From a checkpoint of a small mixture-of-experts model trained on Wikipedia.
Size: 8 layers, width 192, vocabulary 10398, 38.6M parameters.
Experts: 32 experts in each of 6 layers, 448 xIELU neurons an expert, 1 pick a token.
Training: a variant of Adam for the experts, 730M tokens, 5571 steps.
Below are experts of layer 3 (counted from 0) of a mixture-of-experts language model. Rows are named router (the router's row for the expert), up (a neuron's input weights, with its number), down (a neuron's output weights, with its number) and show model dimensions 144-191. Each number is 500 + 50 x the weight over its row's rms, rounded and kept within 0 to 999. Numbers have three digits each.
Before each expert's rows: a language model's description of what the expert responds to. This comes from a sample of Wikipedia text that the model never trained on.

# expert 9
Sentence- or line-initial The/A and mid-sentence the, initials starting codes or party abbreviations in lists and tables, plus surname pieces.
router:602457462438545469510413480444480483561432425413460463463539530442472548489541447415557483459423504473529583502556431442466513473465439484548527
up0:462528420455500462486473447611469453542546520550606560507478440456527451429546518634545422469476505563480555522424470505503499439593501580480510
down0:495545487555519477514475503400476444461461446515606488577488388448482497556539451449538486460497465554506455455415531523516485541522443524493563
up1:425409604473447477488480478439469508476541440553579424505474382483512443561536506461533465526576563483416470453500551472410437508451491429601501
down1:468504504554602503375609553561458504613459485539409461436537551444609430414507521504441492504511489402538481488501490497523457450502457537524493
up2:444484487521498490537545536544538486473480508492525454521419531431540502469515537504459394531513461423486534467537472580526440479535490560524574
down2:448534451528480534428438527559473549522386434456482427548411463533432548462431491517493493492518481491537443455530435593563544513543411477539566
up3:558502551505509519439510613488493498436527526480480575541452524546568460359469544510478495485531526502466559581357567450486471487467526508481452
down3:442461544503408508468560423519516561468495535521537508602580598541525528507492585499576501514604533404527440500397520441536526464561423564547439
up4:601589433516465596528417531521424542406531455443463525482485532521516491560615537570559508458538507521468519480468454549446546546453508527562511
down4:500426440484468532466479490560524443512525502402560425509481569491458620512446591439481575497566482478493479484527462553481561539474494550543485
up5:464612531541571521462469523573420483565549536561621549503484470486497551450512502510465449465522591483517558577389489414567458363533477537494498
down5:473492527406522523641509452468481612464518436533385524567540593548541493457497538466511530530451573516504397455554541470520446480425493510510486
up6:562531529464497469399538596497520479478452597550494544497546549509497467626416514457553455565521515471549459573437558610497535494493552530457533
down6:407476498509477517566482443438447550470434471531540600450480481501439449415552502530483410546509462521539541458524537420522425489544509458473553
up7:549536469504444573474515441504505577456453505546546604524417465493432478440466513514494568586497495349461478481384533483577551562509537525515509
down7:551628507479449606501518564520516488568534513566499491528472456547548438498623491569496533494541490488551465484426405517399578438503493483501431
up8:567439505465444514477534483498513443502575485514513524508523559520514481446487515439517559510563550474567458481412547614506505431469406636585510
down8:529481547485528537442511462486370478594468564514462427439570533454547513569550390547577549565497505500554556551489534564402416557545470534528482
up9:479517511461430475495428477519528572462482499463527549448525494451497471512554509452465442553537487516474509493387488531464466424558512461466482
down9:488539541526467501517373635562528466492445451410475457405531479512471531460588535537506470564488417518433520584437469512498479565560564461459563
up10:534463499578604501524507442450618520494582472541493538476478432443549481497556596523461517447541515499448504490458529602496437407526459486460515
down10:547471537481527478519509527518466481582350544462525537438430526497499496491461440585547567601559466558455531459539553513483503522516471418521498
up11:440462535466540529497471539445459565449520469453463476534510473557575401511444473475420547553523433533464465421430508510483511448502582600521506
down11:449575519507478475551523536542514547506493513506545471434585448548456548526501517482613602470593562610473497553510532511483485504460479559588452
up12:504528483359565512502483517491589433506524498397528457537438496488557440517450578572482556512590488509607558519514595473496506508533494523511539
down12:574487505467516477440443478515475523478574496498588448408485443512418579471466551568464533609512481590494488490497490449633427501380534485550492
up13:462591460490465455490464383451506542442517581558465540526617548524412460475555615553523430496514544571430523538489541536508449465548535510475519
down13:556511578565582487503506453500387477504576576423441380419558566447480499425510505467522553530460505519503493455471441449416535465505560498432465
up14:511540500555561515456545516518588496519504603554532551427462536550445467474514579546442455529530510543525559529516505596526422465552507535524562
down14:476441485569531607534536452489541457525432485461530510521417503417439493488488631458441518449545450483545540439488506531502525475453510491578511
up15:438437566461529577542478496476491435423471518535579575538485575500609437542425499492535506480549513459557539520454480467386465455462490566401466
down15:508531511470516409515507463529518505588489535622480517495532495511579475528499553509454532512530539416427518545545532411496444509557390513532523
up16:498564606513478658473563551415498450476517471523501512555564447542469498552424601449592453400487455499496459471419492497510414467390568597475541
down16:447511446467502537558465553437436530578518544486497535468491556490483478497563565489499526570433429475448498498449540420431512467526448442483498
up17:458450538535457312504554448543511493530437558476499456578433420460472454433491580583419522515586542527478486432466537502584497449476592452526490
down17:522537573517466550554494554508519482486538582499558459563445474431496601475454430602518475448426522419469423496545535560462628484514466464386460
up18:513492618582510541521544559477521580500563565511502541589477495524499470486492583602500570472510509504408441379519559567469519532514516525525552
down18:573553487460484535441456442540496557559444439460510501523559511477474557517504427462557469527426498504523492622410525469462570386482474518523491
up19:561456546509471571511552510506538491487491482536506514513477499545528503435568479551500520530480538427519551430475536481557516497493548405491505
down19:410484519521404496624462467613512563442469487476483575467501512415494564479454432449475423511405545496491446545462504494500510481477533506518564
up20:525523448433529504545532508482663536430498484456497496465475524601516425523508545429526504516564549476472507520483501442536568464512467511537424
down20:498480574578480547455496618492416343468480511516498514413437441515577604447589438524617465497545521437485498455562503531475510465471492431525416

# expert 26
Digits in match minutes, times and percentages, surnames like Jones, Miller, McG-, and closing country codes in sports results.
router:602458462439545470510413480445481482561432425412460463462538530442471548488541446414557483460423504473528584502557431442466513473465438484548527
up0:412509495429473379506531588479516518403483494538464566485542500492488455425563551547475483568531502509550481510441542591534453491481558516490456
down0:518489434438457505535513567521500442373412559452564527481519526536462493569480520516607487534557463635504590494483493499583490517494563568477550
up1:386553521561451482504520516574462450518559487511436520581443488507577470456542526510473489576558496490470461441369475436496468506493524520550489
down1:499396512443465478514510428492455493599520555436495565373460507467558504485585462514579515523552536457539522534462432616440381453383463587483422
up2:397444472430514597577538558485473445501514513575513518544505459475499504537578574538486497570490525532518394525575516558537489529476474514590502
down2:554542509430506581515502592575467551536422563495536481507539502489498517514501548512430549533418465465542537424490427529470484462511496471463549
up3:454503512411470557516490493457551533585463546503456526491432510505480480453529508474503516523506512468519469459401562507434555447497477436527517
down3:429456516503529593529512519516491507481466489501476604546473476527492556480575414494533537575547502466478452527472520630545465524555517523452527
up4:556583492538515431476403436565553521548534525435510542572490481498575494535547503579600538407608452553451538438484497581503534503536514583453465
down4:503482501527383545556489553566466524455420498425486567507511428509531537554413559555502533529557480366541490545579522520551469513496376510438542
up5:477582528488424429493526574433426500452529451542430475519571501514543434438468578500591419433519527455462467448460534478478520492498500522555450
down5:495447553463439447455512480547474549512551423483552595472446466547478545501425558441546484478484480450543440595591476548528473541544472571375485
up6:486536497573502550432530530555568520455488460590650576486511461492543441518539551493466451491567407411483420490451532493490473406444494373404513
down6:526512512545469489598538440442485564585566495513551537453550547551508513385432471523504470489642624462440559541567474509587500494479451513479458
up7:436388470562417439433590521534463495513498540553574600458508580507457499490452564475421461470582495472543474479399523641484496436500559494533543
down7:470464458606447483473468484455585511429469487484566532492527567474506505459515509504441427531540518520444466555548425565438559579526491380529517
up8:517569532470431457440427507546453564477445471486503544564546573479449490444476500438480585554607531602512519502541477536469516561460439491441483
down8:567488504591494472524437609482516487424502566533534470442531591481497479533515488478489473449468507608534562523454474467570465606541501477437466
up9:472465611472462515447454548494505492409458439556560525475465513565498462531573515507490413425527454467511430467506527425527513513459503493544522
down9:478540549399535450530589451531502426534401569549464492453479511468573417449575429592564519480552553546526477425585487545579553407556523607426479
up10:420466548509501517482594572472461482516532506558484526599501453549517457478483526619540544498509414567479451472513540562433451483489496375557573
down10:475545519504510558516414453451463397558475523516511532474531552550449480523551535521520424503474432606503486528552491397534430417476484454427493
up11:420448498471521436449554538511361493447588507501552510471472550615448454470507535617564430463524530607497499532474551477504472574491477542582523
down11:570526468505517490435455582463413545540478554475482544461430490603551510532504552556475418478504462543538513503527496536463528511546560552530637
up12:487520516507551450504515466511498624392502597438625546574415482500514453531420498572545475554547546501571522529554484530493465545570523455468575
down12:556555540507534572535532506477485594495415513480446511564506497447553561381484476523476521586520468528532540525461477463447396464445560474395500
up13:526536567521473565475527504541542583485501524514564543524442451525459488448444560473510538520571367488563512525505554465482457530423484562472475
down13:531529461506528541562512540546512519517577523442511440515489426508525545458553559462544511545438503532513511502533431476556548585505518477560580
up14:502510492577525571468438462507557504481475456507502561569526555540528465499427587516487496437516488504480500512484551575482439341601486533471575
down14:450487528520486492467555453599531493549522512559482453487448452434423540422412541466574439442525489489454475536416494402470485479507525452604554
up15:494533539549491519504525604570508464519607558510576481493473569489488495409614604525447521451581449445461442519432489567442421511565475554430579
down15:484560460489516586512545534467470494448485507551513502533492525470494553511549633512505505539493464443367524545587487502465490503456492407514531
up16:437502550504482511488507527488578487446528527519506546439501488408553486569490518629473525508608498554519516491365517449533376402443423535550508
down16:408542494433556579579542415562486454440501568467601472479517454431506586449561527565510429544582484556552513434538513576401571537547460484491414
up17:479469516545454425516456493497473516401453519525534506606496398538554392513589498467557456529517427596432521567466548360559507482519510533540575
down17:479532560518505583448422405478510431428478507511533494466513498527472445502518417542545452516528600467513515461395557566397455479554477505516491
up18:496522487489508654462538432526526548509542453496533499443518576486550534579461487445495453499562453502547491479487587542455518520467530555420585
down18:476412606607430559458418468407499504457582542466575540506479496442521503537441566508530567486524519495570469502497506557446442525520468520603477
up19:444583544551554580478555531501481495499482490531431553617459562534488492459450495516454471466491495535487458504507518461589463540577525493533547
down19:524504537621384476508469568544528433495554524426501502421492522372520548502431479407490482475471525496420512488514496560516460528528537480572463
up20:497551506466499553527567573474575492444424495622557548501542569502590459552520589476566498525521463441471453508553539507469457519503472486438504
down20:481472542546476513489498536559523548539561477501500615524502494461453421495406519563443554512574508456527474504436513427457454493486535405506594

# expert 17
Third and later digits of years after 18, 19 or 16, as in 1972, 1859, 1992, plus a few name starts like Hans, Henri.
router:607509516429523441467465445458527528484395472404580468592507510481504488474487459429551501441528610460403574590474433463477587494492507517542535
up0:513616443550511460497550395494458558560568478536426467468538534603444442472450543509457534487513416521470477591570577496506526563560503520476552
down0:485474508517519576596537377504430506494456548443587508476524546490381446528463558546473478574581466527420461503497572501465522464509505528443407
up1:399472486466371693480547453449524550550522528583553525439498522547529438533501501610510467557474424547541505469533518491573508428502548491519532
down1:486474449487492499533576441441478547581484510535513551429384544531541516501515522523571489541477465579513502481533410401432460548447547409568436
up2:449601481431562549515486391493527493444506423454472538494565477541581507488491503558638430490518530579432515512534478632625432449498461540485550
down2:473486421485442531458486575524484461435485541527577514476477579471521461469484413487486500424535493546510592502460597506484477475517531442507546
up3:436616512464539468518468535482567569510432545524505481534468442443497477501513492410467519459549543492479509535472483509516444548501467570476487
down3:443447500455579451541530551455551640499502550503451505495362552461547545520540480385391513529509468553604540407510525550481541544549477559495424
up4:451455527491447430433531540434594467514541505531478524543418450460492469425477565515488600528568514492465434385445479512383530522490539484518492
down4:503444594521487509548577476495520496479483538549460433478469473576441452445475500458534470578509609533543447529631431473498494555492445554614531
up5:441498475581521529440588526486401562559577444501405555495453520547397455569535538513536430502497442465500538552424533518527514520512418428610572
down5:495519537528574402546510529525469460523460456443494566503503455589472424532559611503561558570525411502499527442425481466493548491503430419462461
up6:470650485467524490434548533499550438539597500535418509529557548602379474524591508494527401532501479499457504470491494474419543462443456503531494
down6:511629358476487531551458502478468526500427462511446492526543510573398489511399521513450457551473545501469554467497503467473550473515494583435494
up7:456565526464489573423585517428579502474474477473625545521544481457468573478521528469569456500607551483473561398480515564482415501510503523466483
down7:486480430494573536528511535393430542467556515453529535482383532592587528441581509469480494458476464532493560436546523509526474505590491487451487
up8:389594407476470502469519476435375435529567474576475442593479490527456533593485515558440506575508536564469476587463484531444512433515475500506481
down8:419549519521456470488550483389375500585439492466514526481474452473477539563532442464463452491499508488475440543518476514491491468497527431484471
up9:503530619446492512535561516492528538373502498574550508530486498524527459469505550409525426454558571506487554489572554542537507540529537427493522
down9:532592539555503429467536522492495501484560494452516555550544453448524445493514552403550547459533555497392441548514581474517498438478448412553478
up10:497431592583468443490477524527441502513460507493444531441531505575489434589478523539556539534548406429439504525462516428407472567499514501541530
down10:470527504431558561520546539550513552417537506549506527465551512562497574467497457448492463551470518494563512476559511570427564487529470451491551
up11:550420524500550452578418555562509482459541643529437520402545418511511495584443493451516473494453438496605512408605501560461445506501545422514558
down11:574397536521505582577458575514497516413534553503440488465543446498482563564507483422522429512479479507606493518508434588465502496515603442499554
up12:474479470601484514481533517505495526429570546568491536548484574556459462557440521515539500474575535514426506492513455586485518535496530455515545
down12:523492513425463503532507436418404448606486539535552542507384439567589461459417579587481544507514457409567602475598437546465430529501552517610429
up13:419566453494535451438612516556521522575511479519507548546547555525516492482524573519427529604519474422406526635436505458487581462460461481435435
down13:460454584456494586608477532495543489458522533516593490451440503487553514528525436523493393481533495508566415470566398512539516597516543437472544
up14:468498558500454530495529478478413478456499544580484467484498568459511447550426517500539469497486541456508476581485493426414540467526456528475481
down14:536457458426484538574457462481516588448499518527532567558469491423461565483412450498466577443542509517548472502519477502608511573381495488489470
up15:474604510474512588429436502567459480375461525542491577494548519517496436477549488630568446435546431597541552475388512563482457516514536503540490
down15:475537470506490487543530505437485530548449467501520467487446364455488483530467501519510616456539556612562486428549480504534537563541471594491530
up16:404527581531436547498586499486493513488511520495504531527463461523535467401495578466441498579540446506467520428490537516440457469513511441530436
down16:456486585554424454491531469462505570477533526523416425598509457531526501448484498474493548517482457486463453504396560482377466474530478436489533
up17:421558582556414445520533485471581532497547516587538496503423467582443464523497545555505536527545522472501360560441468490429534498538491563551525
down17:532466554551406417612612358497468463516518440465504386552516561458474479516480466470413539474576536458601407486446513479499459511445537457431539
up18:457417547579498407529537452525474519596534430619463474561460458497440469456498548472421529513529509500565446521511528469426496463489436510410482
down18:391493440421551485455502555455491557485532544453470461631472497498523483435409479524497514502538535537460507540542535487537503460564428546425451
up19:380511510437499563476585509474447573447456503495585548485500510515534501439532529544484333433510505472452580519540505575510515459542409532497592
down19:469495433488545500599556406521514432514602447512394572484543523477461523465528513476479538559494468480567529474454476559510477539450471518574451
up20:425409446380554532512475536512412526459440536518440577518582567459558458522531549462543448519479478536601666451510547563404560567521499524515567
down20:529459573459517511566557460462521574419503540539543467546548427488554493501530553487520481419456483540517560489528477509516523502613523559525498

# expert 29
Field names at line starts in infoboxes and taxoboxes, such as Dates, Season, Born, Genus, Species, Coordinates, Website.
router:460471602513504537533557637508472548566493510605534559491512469555562463550440582526539477491483462513477476492478545468470498551523551435478520
up0:562515504506541482582501428551571486526536533582537531603546571461432473607528453539516441508538540411577460520367568531480564517507509482427506
down0:543407486529476507662506617495572509448582513422416447520583504433558447501510492615457487430440496454522536515474517476498457409441531514470504
up1:495526448479429487447476519530431548471488497435484465437514430488430492631461533492523511409456539661484402520460518456442493455634529615562514
down1:495505516466609488513550492455623520371524546456446633523502607498509577526506513487475547552513492525447590510505467495514545488515515501509544
up2:491504489409526500456485635453511445490573506436527504428497525448539368527506449512488473574460545476487540579426525573495404421544492500570495
down2:479458506536564487424512577429514464479510464484566436528487469558460430545422489534463401498531573486421497429530482559492470506433547524479493
up3:494602526433504484513473483571480534558531428603542556531422498541613449502475479582515413539558541428479483483389564425533509487509539455401491
down3:529479497454562511528416524473509587398505484480520537537550533407513494500565476519470449477439619460514555624542538419471542432379459487528526
up4:518585438542450547431502400546550497499469512454532499597500590533474545487526581539580470477588526507508501464496554444560460458542577533440545
down4:444462522482493488433505465465474483521465453408535509605558448482402515572555539535440419485557477453542555424449437494487538475386524491497536
up5:472515560455506491500558522492536562541526490533462480535478504456406552443457371485456565532506554514451531404536504484469526543587546435461525
down5:418506473421550566504478582499482498498491546429519482616533439446425520501586499549501546466544520594575448549551473479498432451575561463535564
up6:510565549492409479533555517446515451477436569521552557497437437497478451410479522433531480605463486435541508537552517513502527445525505433515459
down6:515447413556495462527488514438583517577570551480530457563426554454420453457602432543494491533493499511473532490493435456444543516542451513496536
up7:471499561469485518557507486474492502524470520490533532426504454513497449502503486539565605519543531477510485469456563518500463532461491538592451
down7:588521538445511531536423495555503588436427443457503511417421614517481477447493438490466463458532567543455510468439484563487504528408466570499566
up8:615451594523450382404574363581540507479490540468521518493446501433509465520566521545506509518512503531456532497505442516499439531407548454503518
down8:500357522494501567515430481461632536509473479504490448618525506585472473509517431507514407562467477462462550475491430496437557565559433577453438
up9:521525511478398508556530467480421473535492517431532595564517536480479544488507478536455432594517473551509498443462500508404496455490522569482549
down9:454475466462548540493413483557525540512471554537514493533572463552529520546442521545468518503512516520658516482571441563538584616557462469409430
up10:520570551486538489466384395449457470479516489441498477531590521464453466492467495430484506514474495456501486516447538488541505494513485592437458
down10:450378493409409520569565493426443461471488471480562537449424563495451552529578551593437492439475530453485431465435448473548538499436522489620569
up11:512492426568492572552517505475416479492639586440512539515663493560522467550431521510524515521575476519404502575489535588557644437427430517490476
down11:460541446559506552459462507489459564454455489475509460512478555444585411426453482478528465503557576529515542532471475509533507533481483510551437
up12:501524536513457566482475469460390446508531449507509493511464469521446582490512591515560476506520602454442468598538534511494430473404514476523510
down12:457484483459425484545590589511398525492492618502519568518420565438572540399565518562482477510599503569316525522483462534535532428442491562520494
up13:533618553478432483505542521474554516480519445567409490521502458492516497567560510494527478440497478701571515554504534467446460553433527535515525
down13:537546649540471552453496469495538497574512474527456466514503413565466470507569507459491523487538459534465454445471426561565617483487478499537497
up14:491627500485502514542541469491511535535520504437484561475548561521453502475559473461465494521478549473395536574485561504537491487478577500517464
down14:500442459569586372450437523471552555528528507467465529527543554464545488535468478524519554440515515481547580488561513430480509508497504423560499
up15:477520480538577545477440422509549490482522512551528633498552562442527457602453447512518602489479480477535480515490583473488580496520490458500511
down15:449498483530444528602543546471489505488531485481447443522435473438478506500443470531538371553382497443519631521523527515387494518514468507434481
up16:480530474421528462452475530480500466508498532525525565431483446532558497541478484503563567500567552503621446548446531534510447553476565516469472
down16:481507452455560522537494457528550559458501490451509563500454509515493484495506516441416458483518504531441531526499523515594510518517492527482587
up17:529537485447564465491574589549535510533397516500464441661482470547506495463533459486488489657530509507495435500455455507546486499501596591534550
down17:439549469503458483393489552484497474498469608510562474474489442459515478473493414542526467534540492497513587551537559527419436527501487498557537
up18:475479539507441548455498552531410507514467481542409548531543471542611425515494604534527486593537488507483506598498589477493445491453523447472522
down18:448470483474521504469370537510501551581524475529524513585461481476534590496513476486542538448538504554427532597444531493547566574521481515468544
up19:518533573568532536547484456577392554441491507572590530598432435563595479497484457521470432412523548509558438505508553580434550463434558553434466
down19:544569559549524526542489476448539471539495410561456511443478509562653552437521567496451489601548516499489478512502627490542526535397480473568532
up20:500458494428508521478516573549507520464448520471498467442504416540565400467516558511498472520539558596524559486516572507588470480500505593528417
down20:442573427512480459521480512513559527546429522588547553434421502514471451480408466443560513521585551509456494567484521514512486490549460508513539

# expert 11
Wiki heading markers and heading words, such as ==, ===, See also, career, History, plus table separator rows and header cells.
router:447438506466484533519530415493451614452422490458589517483469504496540540478495538406504586469443542498511482461585536503416490432513494429462508
up0:422447543534493507539517473494521490457460445474524454436526473362401470525492463552544494487539561548441548472511466493501552459492461539509545
down0:506526595548534481476452546539582472398536522465552585479414486464559495512588497547432510495520466516450487527451481414569406539613589505448483
up1:529562495428418489487470526522512477509413529529512486471555576502404478486535526485598513460540505552529384548515520447538512448517451529594450
down1:517498489514559524467513448590467470481466503468493557452540485469564477585502440517520511454492511531476486499567498483528503410505497492598492
up2:456555630483501441376525527499576483435446536463532506538502612492482450493533471518460487508528550578546529426492481480436491551486463456512506
down2:450430443503461419497579516484556529562477523573506504538441512517445429541538533524566521564456494457461482445501467465499508461446540507467483
up3:468539476467512447434397490479457445495562511451536449577458525474540422557529510470427545514510535452467491482512417489501444385450489452477491
down3:517507520495508588452462489481531485468553570563476536549451420555420504452507617462513464487507417428487506475493497553523482573539476522475494
up4:346490500519545358440510515506477481529521500417588529505483501460538463527523477470453493507538576461506595575521532495476396431514532539521512
down4:444471574429585491450498474483516458565475514492422467450482534517406434535567484563485545508511491425624546488528536515464564471468572543497495
up5:527484550512532407547537459377428476515427469472538596517466569379514457557378527547497450466478494536510538507546491511540456466550449456553568
down5:491467542546554436510472433557507484541507580534484507395500451538419510532517534497529499492545524499470393528543433559451538500498484468567510
up6:580476501527421447595472478486447513615472488541490525411427462584478459447535500470513571558511522482529471488484618492575492417390473579456563
down6:465483518558547540598458522534472488571563383521493516488570472512503486506531581540535552457491482450564495536442444488501580514447543464513469
up7:474445575447511397404532504519506503524548455518426541477499532419588441445514475465469542531490452498470473556461482489473423470497516512466499
down7:433491460442522527447638502424588580476452494509442524580467423424502613441443541532550587525492477510487479532607441500601493477520474473416542
up8:466573594479540549465416554462458476532499508491525537506567445410457420562503474480467530476571603557466519462443444550549466455586529494491486
down8:428491540539494448499432508462515485509433604426479472564509472523557495498480508508494567511410506466453491545468557453514414505474582502485561
up9:516497540468521492529400429459424522459510519536574575508410500540454483562469443442571562456495585549473516583544535628532455430524443452498601
down9:534556380467487541506564513499515426463516432432512490485467429601510459505479490539446478508539456478500521465575591489583469438541437425532498
up10:503512475501461490484561569501487480466459511527416552472577536530559498573395641544494525546459462527532513547479636510488595532506453549491548
down10:518485523505361419616451471524576528499547555550489613463550526443457532537499584477582552467562523492499465512450559539475525469532609489507547
up11:437620501513554481453400438499533466462433443482499543508445534514404480521515516505438429470501592538582516578490559584482542543497588505475608
down11:450542463433453508419514482441459528471508542525522512477478431482520530534508523536478478440440495524440486557586556567540531486617457555455540
up12:445533498575523397501463532480531395478581465550502480542488448476447539543563549490465521503573555553493453494522538590505502507479479609448470
down12:443483511509483500415483477429488498493476532525422517480492435491476502442540533488397494493557505522539475435461569545471532504481577441573413
up13:442542498497425507519484510483440535533542543541474555502511446541467479535582567566493492459528605538465573521483554487552610573494442561425518
down13:426541460497456562480566532545400425486488471490561543578474520454587524531625493466511556427431533510523474540510557483484510382515531530496509
up14:511451501520463529593507480471438463514512505540441419494513508578571450527487498505486538547482488516529529464430516509505489595465527544496407
down14:490473520510457547505520366490460510562469569559579493466467502480482485500516550496533557601471542505514550484549508511507404475454539493397541
up15:456477419513527428545457463543474516485503548516478437481460523432453479514478565511491494533555563480573514513491508511600454607498558519456417
down15:592418576433487526518545510545526494560492493398527387472525398515552446492474397519439534498506488529584420515443493461540485453410438484489465
up16:471503422484349434403467436443530509428478571464501484606457476515495466545505492527513515474512509468461487578554546507556498466522502499498536
down16:519421513570452462478433567463501559597519535499448548466597515550423521556444606534518582531495436546587535499467560401567462374488426544517485
up17:451503500490530614605532469480478530515494366503447513540444442407474490618521534481503438585543545522508542419460489522545553531492529478452514
down17:478491504584514524491569440551473514517513492455522463466415471554589560589575433547565512481445418494407485538527489520450527486498492446543487
up18:512451453554488430410529519527468398525542516466501509455544465458491500549480578530406451542483478583453620555472525462552486474510557511391530
down18:498394523560491527442499555518540529453484573487483494488517474528437505484404555451458471397502476608495609582571510455451529543558550508451520
up19:511579490455394491456521590459448423467439538499486529595531542458486474578486499501475558484557434585581541398453513465588520588516476561489449
down19:433544537546459465520440536555540440470517576474546420486582601493504487521449514487561500542523552415431552541518520445365538516470568408510493
up20:370565536473445664481590501472584453506420477485468517568470494460520390540565441545439504430488527530544538420463495563505555487497483486570480
down20:534408474406537506517536448554569545538498469521498496585515439454470446507432444526531491509451511509581490456463499555513582598519543394571556

# expert 12
Single digits and number words in rankings and counts (9, six), plus name fragments and non-Latin script pieces.
router:603457462440544469511413481445481481561432425413460462463539529442471548488541447414557483459423504472529584501557430442467513473464439484548527
up0:474491435456524622422504449526542485463542535442519610486555424450496436506557559461429462454571499529494507463380558498433488522530497425436530
down0:433491581511617447486631500449483576503492568431521471502455388438472399535518446434472502457427479494387534460429549489555431569485507428600555
up1:500427394397463485515497532543618540507478550445482542524511564518593448545557538493511558429550426458492576427560551519457524463563463566525513
down1:464590612486440588510440593470579495536451554549517522606550520474610492460554505483531532460525514542488508472394500540425560474432446510457538
up2:464490495464505685550517517624524497474554511511480457539540546541485492482542541502481455503511547417539443479516574518526477474538467508466449
down2:452614473533503568460471551495543453433548502471414449546565518516396625546473468500541514493492560584504540400471384510499505517476473480507529
up3:483506516510486509588456502544446553454459493491393517471432584471524395498517542423532437605548590404571542599534630529407585494462426567559525
down3:542521498499530520433418492448579444540504589515551432457477492440457543470461405509525521509537525559453534437517429474464457477523526417464415
up4:504440500523486515494503437546504484453500530602536556469357589457490500499430512585536464507467474591440550513471519481559468366497487449537527
down4:500503546397560545502555527490545526513499523503543514505395449510510564479496532519492509465493558518517520481520415509489427496420444486479510
up5:470604488462391422436535527573521441522426531649599540566476489519504444529544550484557509508535486609463540517502520475434532438493509498508464
down5:477587430501501487539453458504528505601560461527483442466509476520487514544419441535476513431560486430526437505474510505562472563556506604583450
up6:542454473486493576472591424489485523531493530558472494472459563423505421550477552414443472414537455547573547433392555515507491369527507417481560
down6:447491491447431574540507526506542504420438474428506532497397456497506541572540534449467529503463438542536500559512476506466438442533480415528523
up7:461585575517447567486590470478481465502537509479554598524560508458489449493436561560469477490525503460514519462467529565451489532529386472491546
down7:566499511430507484458441474491376451525532589509527448517485526533455480507568493500501479618477585610472574442501555511471543481448529446473467
up8:523575427550418575413489525440568458492485506543492590440511460509449495412522542576363386480519524587507578554447531492549517527484555565433544
down8:557500543500493443532502470524378520583584415447455472545478491553419480491508432468456521552480438456496408562464556552576500563567501486504549
up9:514500571546459456445529518565443434506527463487513567458513502576461422481456572494414493534523587553483529533470473599467473493505570417510528
down9:534476511542577460481492422501419476477586520477574516537472499514515454373485395540415537434524507476454444510414511458517470575548480429456517
up10:554482511438466539521607540538460439466466520500553527516523584519556449493528587424540509468536565509526537504553559521462500469471500531592593
down10:409503447430473505508538543474518473490521485467504586547449463554553541456393570478547473515439504495542414487460573518469542510473644511523501
up11:486445547605477448480408544487473566514540607478439507507482502460531421353615548528544444534504577491523410469445529442417524484506510542498522
down11:502517420488550545454560492528585484501513482496533457497474440445531465512490629508437541482482540457547524506505503544456576553521470449485557
up12:499599447576431547555482434468444497444533540450513529548496447501501501538450563524417540570495471534462549544431563537453506485473487503408482
down12:427497580486474444504455568505459446534461539581461473477535491533444450421519510563457467517552470542539490519519506485472487439526513455517490
up13:476513528477424479516664520492516528477454485576512535515474567469473504575502530563495538556484542521523522489534500522609558587524484525582483
down13:515529444555479462471555547469531566499448490439572491448548417460512439476550513528503545496411488505558446429551514545520543629459531428491514
up14:522473458525503553473497506440542482499558531493591598469530570501524406567409567505424499485526467483476544497539541431441515486594505536529526
down14:443646506503417541502507452510437494497483523440422457467543543461487475531547471518513409534503512505473496527477550403470500572492484435433544
up15:484463559460499480538456441511476537523506458518546513420464519520465499495560511558586524458525509529423496476420552433475531521419523504480511
down15:526540385521461495541417549554493514447540547454577376534503422525454571502454453508562553486490492457528462508481502454489597533459534405465500
up16:454517513528501530453648550551450564476592620538480511504503473593451502566468559558468517514528453532443529572484519502467480488566476500456509
down16:403397543466474590480527582566516510558445529522603554577521527574553506450485483498483458507537558510491483511453551477515513443501444557509514
up17:476475472564411514466520505453544548409552502477594496476417458523549398604544543446441470466557492592440443499565557616432553429483520457501523
down17:542510579479489575472406566442511537509455338432500564467510461588520534488548404476495509512482531463533473346549518501516574544503423592460531
up18:419558512489447537476563527553470546448458516585578577472400441523497430431387530464485504546553572448489473569419564525478451493482581547661558
down18:466531467633573564454508524553471521513477502501634522470594432497441464516556517566578441501436474460422446441462533451454482552475541553562418
up19:474542564554499503504565435483508552455527464559515522546484543530489471511429514551596537427601584488376503549498517491393537452523533419532465
down19:461522562480413456479397424558516505518493541405528475529518490482489447436496562482473383450501529475446575483526404455458505592592533425439469
up20:467449525496523541566568541490543600455578545595522577526462573548482485487491509523415422496469521550465525457406483502563561557438562427510497
down20:497527556570486500489540561520482410488469403455414475478529514546500597587453547563470531483532482495511526400572417577471554490419442520390461